python train.py --balance_bias=true --n_groups=4 --n_head=8 --attn_scale=0.125 --dataset="wikipedia_en"
Below are experts of layer 3 (counted from 0) of a mixture-of-experts language model. Rows are named router (the router's row for the expert), down (a neuron's output weights, with its number) and show model dimensions 0-255. Each number is 500 + 40 x the weight over its row's rms, rounded and kept within 0 to 999. Numbers have three digits each.
Before each expert's rows: "comes before" lists some tokens at least twice as common just after its tokens as in all text. This comes from a sample of Wikipedia text that the model never trained on. Tokens count by the router's weight.

# expert 40
comes before: "1", "0", "2", "3", "4", "6"
router:463517576490491498530508567527490500518496526443452523563473475515506501492530492461539458477480519457489552515452490566462620464531540444479506514511531538503460570509508458479505475449456515510489558591521513464521451495497506438540555469472488530518526549518477541494496528542541522454443553540455466572482476498467490458520461535545481491465471623480435500520409468452484492486481494501480528530469462512516527492552430538570549513585515491483437512450497495477519567530475474526538560504566503480499483519474512526521491540481411563503474498494429497520500479426528459481522433511496543544474513502545485531498534449515452521484600556496499518537441464447394544561430432562536491493476520526571503522467579519516457481524514456471515533422579562496533504573565511
down0:474563544528536574516513459434513593444515573443487572444515505526448471547514530437522521537374567496493532494503495501520523566478481465485529458491487522499496483476522456523455487524473467504498484565495501499489506532515515588502480492525612543538518538473476497486508493463495535534452510471476471564561416549503449546560510474518457572583503507520549524489497538522504545507508531528426502469470553430479439550401444451469544497505633525534468532530486490475581488407466470552554489565506499487454414494502428501484529574507488445553536502474502550519479537513488555450558437430528494476454531415513504510450508502502515572584552462487490532549573499503515515522465491487514529485501490462498472514503477504581469560448527504460510544517541486530486531460534531
down1:515566475551495505520504540492479527494521475459563470533495460535489552489496505424421503480451476466545531541508448472474534526521513450566531510496584616475450449519477509378493539540447504438513521527450491435520540506543462593450518548486495494478468518495512463476462470455508538485495517525518512500526519556428475496572476467564498511456503525474511459498457586562545504477472461518551516503427461460408488495551436506482514472533494510515521466516532420500493475550477453576525478451494476554504450475556490491431455481504475508509505501624453461491481519562517444535533536570506495534511421432559524513555447503570500522494506482436485516528490459568441511486413455534486482500553489502520465554479415462414510497448456486569556410479477486491580460563510531
down2:514523503524498543519426521483458457541488487575494416509473497518431475530534519448506520473534500511482500491497548524602511513551503511443481434469528484537461459509528562492471507484546508460521468441471466480505433496545477551475502550514506490481504550433524507428517475437454459504475446565507537520495505482535469459460474483460427535491439537529568553512521487505491497462510465514528514474492470433491491489458509483480451433500550504543546478499533552511496465581576495488545433404494564501506487515571474489515496418397496494537476496503529523504505520540561609544460561432505487528466488471524513538520543449484447454489476525512482512469424453532552493472489528481407504566477484456445544506501550458527497514454531520557483518558492438494502474480430507
down3:541421518515445458522493460521488581491457486522473561532432533500484500499553442513527462522535559492477447467510556473520500484513564473533446520506560493461486528480554537517465503484437525461442515523476491434452479506464551402473539493516542536515515523517527505481506452569502428512531485522470507481517510518419567508457524536469513471520481470519601520467459461470472472484467464558469493467509472507539502529437551528437544516479482491548507470518501479531535545505539526452511468516508482441532527503595497492533531530558486483522573488490590568435580505512559454460506478502510536504440486447528488520519509492546504447439513498451416503572551543503478523506551473555539423511525462441522487543531498477541487513430525466472522576525521416457466452392510585
down4:470492500468465492545458500415536428455504410431539530516538504446515587481424555513560466517516476449531497510466543450515479530472433435494536471499531647479539563508526513562503535484518468486573505462507527493419516449551413534459468604520545488471471438509507548498490495461513502475420449466460433520488491517521538465475470530471529517507525493479601476499451537572477505517491481488530517528494480486453537481501511600461489462483519486442475555460478449425538495575446559537541548413441483495509466493489557457522470424513531527498563507585468485569431533525509486471406508539587420454509509523483523532522504542481517467481466490493538532521570540598528493462480490498523465497493438493466509459476457509489545503439460542562477480531437535540505427537456455
down5:464460498498566485498526496527505512469424497483475488533539498549512457470496524511540475521402574488490480456482422532485506475503557496497503489544478516472519489462513507417486468501420485515554422500585467515535477479436450535501522463513412426513509562507524578600515544507463493538399513507527513534489453508505464475523517495451493449439582572566437557514487485528508496495496484448543539453463436438492492518467546508503429554490450502561482436491484467526526503501488503580526600472488417562470428505476557473500586473552476562475487552533504536580562538529447522555484494475511457470559549563506494527487591408460525457447503521457553499469461454565511499520470522383524464434557512518501477520483510480487444525447569488559557433443504604492490465470506496
down6:488489549529487527436497476413470579526515531498504457581434458498485525528508525532533454490532420472501489478473462583487515481524435530541513533465512477443478487551528461570526507485528442552506495449487530558475513484542366489504479552509462515466438632490563600488527512511451539520504538536534562529432554443489613474486509513485514503503466520427463472506533525456570525480431526477411496500501500592483463532481496508522465482506502561520575485509502527495463466479463532416463524516557478532534576589484525520501570483390487476513544462553468443467461526493498497494508497500451491440538548384468546569477540482499525514433507536502555513548490461503493514531525483497507462587498457491404430522515496530567496540507474497495612461515451515485472461525513422
down7:577472578475523519495476490483451549492487469553485551450544441551521528489524519418442534457456510601465549545506454458433461527454586535487548534522511492502510457529456559465450576538474559543526524510509567454531487481509521504497524455467556535437484451470444477453454503489482456507546520525479549555500474488420426444548506498452449568536471433466427475513440512457484447553533469555460499521496535484566583516527505501475522428498471571474507511499555487604524496461509542506502469505537546550506490462519479473510467510468548519524525511621541470494545504514528474394514502472493513461442542489506458494515461513513453455535516512552536518520477480466402511430469491548535555517494434533491517473489509433595438493487519514488525543438502457488488529500519552

# expert 2
comes before: " The", "\n", " In", "the", " He", " It"
router:443530517507508443538453489542526429539509506580464527512492549494448490521581489401509528471512547457474525569479501520452554498503522480502567542517468501463489514484543517499473535500419538470517498524455496489519388496504526474499557473470496531531525499500464525423492501489562459437433499499461515493498478555559483436519520499568453513469443527506425518560461516447400528564517474503419562556439510546524593510532433505555539473522442435416494476501565508564510532492493477503496522536566590442545535543541441495524462472505449599532478549485453524502538528498536516499474466476470495544454496521522553510525586512491483528516574499483470505546475425464442535518508451516495570485496458459553560478445568485533513505460568500554505502439538469504538454490462470
down0:490441482510506575467533489515515576531530490471504511604498533467537505482558478493505432512485423499543534486509469480507481530493494581475478450473576457509504464488569521481550530413533484410588535514492466435444473560487521583575520521504496396464503422551543496520456451563515460539496431535557503512482538517547456503460505559536499469447480455494451496488505489536475487483529531548514541532483424500461514483498546483508557485558486440503524545525527489468543482405531532547523560439511536521524455476557523550524499472493499523490415405439541501485500476531557455420511581427405546528510525526526482570462509460457586459584486469537511432565538511539494501451485506499507503535425437556510477515528490453486512477448505511468415564459500523444476486500556527
down1:533550471506463486458538520538469506533541488498527477500558489476513498512507531463471497504473522504458561527547493470477556442446451490551545545521510513485562552515485564464525569458423492574540482471458508477587479505513611473514522481424461532469487499502521435497470492498495555468472456495460530488435538547575445525595481571523556542497473536533551586518441453518510531567463532447540520441500483508444497484456524567542582565512498488583467504476483472510512500380430492453497497514528519477471478544548549487437506478492405516498508581523476491454508456491532443506542485488447546530511517493512521476511556515514473499494524439504370436457566533530563524527486479521475484523455469413510459464489451514521518452501491469438500436578536540543500540535543501
down2:411500525423552475531525513556523446514436427530453523502414429587504530547446434448454481476458478508529514507514476515488439540472513569481446491549461464493538536522514499507473468570522564498451505513502418514541551490528474456473426479503564520491485476470493570504491452556564476507442481565495434452507452458582512499503406506470527523534441457437554513501453447475484506504586484473525492448489515434508456466500458468533541543474534561539565510542473502524488458454515416595437487477520478570522485485485494473515523483505576499494503521593553514578547440492475552522521563485567488510548514512515437471514473474521458536444460469507497525489506543464516437484500484449473491496534532552573524518512535516503505487494537487492494496517505447485523525538408490
down3:437633520556541489501536442483476567473419496451494558478534556549488490537529582483527545503424499541504571544482463501477459442483443500551542554478481568618445555495482483539499527513478521505496499566534529484534500484507469510505458582514519487482479549516583476517568378489476423477509493437459487534538476509535481478489453446445486474584570521450480466553460499484492529509577519547428554531510444472510487535501584514421531522475482500524457523532447503503424522426534510515506501558509519458503510582457543505562493522473516496510534539393571531447487501512534477563469560480549550515449498490514542513488469457475513570555477540485456493521469406454519456484485529531528524619450475496410471433532457479538532476540496441517495554480517451453475514524504457
down4:518459471543472440495520502520476486473524561485470539500468477443412523446435434548512489497568501548546505473496512488554531457482525421532450473527542488535435513531557498535496474514512501533530474560470434459491491498539550541417479454518478576496512479535544499505475478563540539554518509438541459474473531502503478489433566479490473490515494487451566563486404503548478596487518571536519466529514528527473484523493527497537443514596555474553481434503467549495442490472437524459444568485562457533414474490465520459521437467543469494517513516542478521458486512443541536492540514523569480455533487582522493510476486496528451529430431475450451452477480548430469516494493524508435504458600487514514534491585508514457452481566478532458508453470554510529596532509457447
down5:485507460454571485503578495501453485517523540524510460498519449482551485465476510500498460542530518567522458514484522468486458497521484517490470471459515522528524446560470465459475475528525465537482463487510509462599499487604490420435493515489503464528512507559482456458494500462436514488439492458490542504513557483496492492482490535492545483464475444508567503485609529483518494494464473502536518542526573498472397641481511523565474472513557504426507535574547554560479529556475479512574517554467530494522451507463480532531517507469550482530456457568558458569468482517519476414455527527555472501510436527621607466530566495394541608468490485573529493511521504520573524538440509468460482469597519488490497509488509514478393525463481502499537453504552504484449482485396487
down6:504510514471461480558462499522499475483513439468511470532493547497498489492480525561460525450412493454450532505467530454504443448499512518383457532560581429506497579483469562558495494501500542487496508528498472464491549509461541499471521581510471541504516476498549427548548454558521510511525520462478507527511507466562485526468512446537568505434563443461523447527512521440456439501538558441378506468486502512485516486487530426478439516539592526511476461479551502523480517485504468470466455567465434497480439446449538504484494498463503520549577506363567511562506530515493506463455445483575531501489530498484568501491471521566520488531578493505402517503496561443507425536502521449527543522517466475508484547561494515584486502506508546455542473481471495447540484509474555
down7:472543530500431440520554569449537554499441491485519490550512619520482525425484540529454471487520519533450520506597457595556579531478557412489520510501427468573439478461508477511534509475508530479525444516462503496528521572499544495438512507537451507532537564487465463511426520483476529496431483560516513488476505554503514494485563533534551448461501533481507418487501520578518548465519484395467454472495507484506474535489522505506503574460447484546468445489523607439465563503495481475593533546533485541469454479492503507508453500494518492449522501591422497509408416416541510553582488544463431493452506514509465460551479431470585544481476479448513536473509489540534531530458494512502465456530472505552561567534570475462492501471407543487474547561535539465493567499449513

# expert 20
comes before: " the", " |", "%", " a", "|", " were"
router:463442502440464452485457514536511523534527556512414547533516530584469510546480475507451574516467511535475574488521471543504507470526494454489483568526463522524486547522573468478472500428491534524513530557488519516513459522500555497516524478404507499522468501489481514498457538488527503487514585524533489592474510463473458445490411521583531524486502520459423550525458524437452552553525477481441573482470502458599530526511542554515499490566517451484488480481465443567565626487491496485479480490555524469475505540484535537535546512504405534479362520507477525481468508473505493539561411504483536537478485480556529489445551463579486477452573496468501441558495506415451568559493438487485548481464467434543564494417524478560513530531481461559529544497584444518495456582475537
down0:493516499501483475428414461439569476518542527524550562530499542492452566453432533518476459508484531432485504471512471595439559564463462465544514547493540558476467474510512487459497489477452504437473526491413561554506548499593469561459479485500525483464480520507420506470511485430522505508497452525496466450517465573507521539512457547497500511573496541504555503576525528516556569479445490453478435442522444504478533514471472511490483533430538546584505499493484440523540467549518481431495536479426464541520519506544540522462508464534516451440500496580468528546510489481487460598499472477426549488535397492576492434466512420474582485545485463479515477501556593555500505540441466499415407462504524499476533516584523496467511481521557564472533475498518490570521569524498549
down1:509528501443477465515500418494506471499480432493501555531441533548479405512495535482501516506460554498543510513560587456452506461498489498524568573477467490516517539490446506479384573461607499482546634561556537453504527559476536488494497392469494474398568497491507566454523400483536544497418563494463465553505476484437559527503485417555489449462563484485519573555488488479504500500521434532492487501516508445541504507475531446468455507491492469446472495495518455546553526472468528504508490473514544479531505509491461477501514488509520531437448514479475492487511479494571501482508497483467564537479492500509545405524604544469460519443462517526507454538488502493505495621500500489524537427471513476482505527472487497574547466425507493465538546489527396496519519496513557
down2:436539468510483428532462520483434522503555502478398516435488493456464462579532573559438523531490488442437513514532514459524547520535500497526466510463534539492501498452483484411490469419557453574444540473447537448402505545497494478494494529491522544478513551505497464516474514495512483470512448571453509507443531542452462458559484480531482493461484486516551498490589488541569503515576497476510459507534481459518497517496546495577390452454491526498487490494524508544494495517445460537554471557445468558519444411532487535501466511495504498495477466513489490510522571473439509534499489563509524510426544447514421488454488467532484504469490438577447561533584489461478540383498496500501477476519488506486468581548420549439478492498526504510556529541497572457523596456500549
down3:530479509509488530504536509488449557510551508445539519465533524556535506484455452477481510488476486473501415454540551518546480486543543504521592528521515570440518483484458467566508498450415541463556485550551526493488510493431403440479484488456455533588535491510535527588530461452494546424457497497538492554468468457469500407520515366460495437490458459534481452478483483489489451549509519470517524499454433541528450479518437576454597494534518455411495486513533506564500494523501563453516496464484522475483440563496469477446495497445520486534494508545579488486503513550415563456498510430514440472526501422443504511462473551492494486479489459455571487545493472532423545491553537557507517535472515469467552544467550489445500458494502438534480562548528459493477421483519472
down4:498487520443466493478507486470496497506599461427516476444502491432508531465604564545509467504488547506520511463582499464512505509501505410562513513543515521532474498529532430485479497506591450494529479435475471573488506452496515477564451464558501474557501499473487516522460481509558466518496461499524489515533444499481507419481419539482497464505511512458552471477496529496539555460453475478565470547548488496638505497522546454523487453475453546453481521507539436491411504539518518428498480484556402530519539503459503498460456524491576476512463526617557475481515471457473425509529383414500406456540486521490509541533480504554523515584468508518597458459555515456495514468486461467500433512493520566536490502565488413525472515502453489436508499498457520527464502446506479
down5:544508540449534525503474500528507452423461530558505528578500459497488484542489523495525508582495443527534461451407508503489473548513536493494561483524519431433532473465512437476506374478495554472543548527550508500585488464559511527480544497474501540441520507497476543550425469517458509490373486483454553507455536543464508570451448497433521596571529499495484587489451465500492505453476500413475492502468473434477503458409457494459505487519490539548531533554519553518449523466483486534473524432502547552480550539594490472548445521455494536566488533583517577554493518501541597464479499522576573501433555530483508505543484444503501445405513511418537531500446520484530559507561514507408517554538540544526524522537512486470431501501520459471512566544480429551480587538457514
down6:494486469482429519492478529443565541511475527525527502537578503465484445513487468521538575485522575467523535462491557529494508453455476571534495481503523509552474494563479441530529521538477488470449515524509479534437543424444463491446528531556494538440438597551505573541480510540429485500460514522467478452462513478494536520490537543548485497449499537471416456490480550511554494510505499514456518521534444522490486554460497466493499530480530481437529481463469536523382440494517449450458528532463542442576468506575548502530492499523488444521494545441526457558455573532432527518462496482548473491527531446512526612522493535541527525537514494533497468383530477438493523503539541467434515533550510582463458577540454529472499528565496444474547527526517533519549503489523471
down7:451524502529519452477470509524560512514484514410540459529523556417511496493522510554515526441573527565467506542572571481547508466548483483502538549555491606505443474498565492520504525498512584528525539507531469528511497475532472465580546468521442532484522480482419490503501536516474521562529559520471562476493472467494555524548496473499518496494507488510504491524550427535468490497507509498446507461458455521484500561547461461502519538583404434474409526550488515507559575469543451501551476543474485474488496519475523537427493511556517504466473553584425539534474515543510475524523538518490471464527467593468478416455452500448452487512484514449533474496482451480478533491461423502502521576506475448512465478487518504488635529517515462576559479436521496570524492493440447